Weights of a small mixture-of-experts language model, trained from scratch on English Wikipedia: a softmax router.
Below are experts of layer 11 (counted from 0) of a mixture-of-experts language model. Rows are named router (the router's row for the expert) and show model dimensions 256-383. Each number is 500 + 50 x the weight over its row's rms, rounded and kept within 0 to 999. Numbers have three digits each.
After each expert's rows: "gets" lists some tokens that make up at least twice as much of what it gets as of all text; "comes before" lists some tokens at least twice as common just after its tokens as in all text. This comes from a sample of Wikipedia text that the model never trained on. Tokens count by the router's weight.

# expert 21
router:478498478561464568506577452451497606554442543384434525457508455452559596567442557509449458459475569473474516494405490553530535509471467427566503467486512455516479458472477443487524550417530457490427586513423529601437569459554522519498480482498521505548536598512378489460434598480403446467483510539539477492403488574575553478411504450434532498546491488532511471463429476548534448568494
gets: " he", " He", ".", ")", " and", " "
comes before: " |", " was", " is", " ", " he", " had"

# expert 7
router:489463490556590454411515574537494452508551489525473516482422497418568546524446516514584465553464522507422501465508465424519525559517523432579590452595596492450433534540500432431561518529469489494511434532413510612432443431535513423423451632609457484543569472562595483585550578579507604483484506486496432497492472588498396534511486438512528558543514419526476532436559527417473566529542
gets: "\n", " |", "==", "===", " =", " =="
comes before: "\n", "|", "-", "==", "The", "==="

# expert 6
router:499559520450555502460500461507568585488465484529497557460456521439541478524476408571450471549570451568508497479520464546495524559615481502507555414522588451427408491554532446451538554491492466452525525562380475490444527417461493542400620481450459519541474543508592445559486476399539644520560510552559527488557547659506537550503502455495505483487495508435451456488466453457502509434375
gets: "\n", "==", "===", " K", "|", " =="
comes before: "\n", "|", "-", "The", "===", "In"

# expert 27
router:479458500529522540514509554501520529459474467567526520522431521473448431557407527440494483521511489506509527401445457466492489513458529526633437498449504584474420585518461535462470488506473574564386538587449469566606520438522519500455546510525521434425538452457555568443526523586497500441405427465509520589497497516441395459561440506513532572453475486596517510506520494472530436565447
gets: "\n", " 5", " 3", " 7", " 4", " 6"
comes before: "-", " |", "°", " /", "|", "',"

# expert 26
router:470448472493488516462566474523526491500507544568547591469479434474464571491518498503420514521572538523557480522474516564542449446536512564465488506464629487424371535481521429523440523531532580465478520571457613567555431445413481425416491473533477519534504376444542518520435510377496601388384483508489385509452522538510434448527437498490515472579535428472431418429493484545487480545577
gets: "\n", "==", " ==", "===", "/", " ==="
comes before: "|", "-", "\n", "The", "C", "In"

# expert 28
router:542542523458468534591510498492584490552501392526518506522464448486428561509509579499478448489516459508632455556523496600476433522495459535535488503450539461486503489416546517512477464455498424511522432564498594464524574480549488459492486399547530490528486571431485571540509495499493614462504507611575532459555408572448525481468456469532416499395492520523489520501491499536456455490466
gets: " of", " in", " to", " for", " from", " by"
comes before: " the", " a", " his", " this", " its", " S"

# expert 17
router:534489530530500606558455474534513511458556480595501562556517454506469488401435452469516562508476640443474552478440582512465581594459408461561559550506452465493483406505523506535539507514451458492557494494481492590561481544500515477551513574416588437506540475575490413442539559473446487486390560498465559485511511470543517487539478515551468544483436479437474515566517522483593510452480
gets: ".", "s.", "es.", ").", "ed.", "a."
comes before: "\n", " The", " In", " It", " He", "ation"

# expert 30
router:464531508424556472554428499588459453558462503553427471566535402581491470511483567582442491437409500513551508459514517491442507478502406501552487342532582514514463499437462491520572444566490485466475500465430531559532476524476531397466459435492568554535486528480450566510513510590510566536470484497534430439460539517501608485481478539479418477521552526446528528528425533539489436520475
gets: " to", " in", " of", " would", " can", " not"
comes before: " the", " be", ";", " not", " have", ":"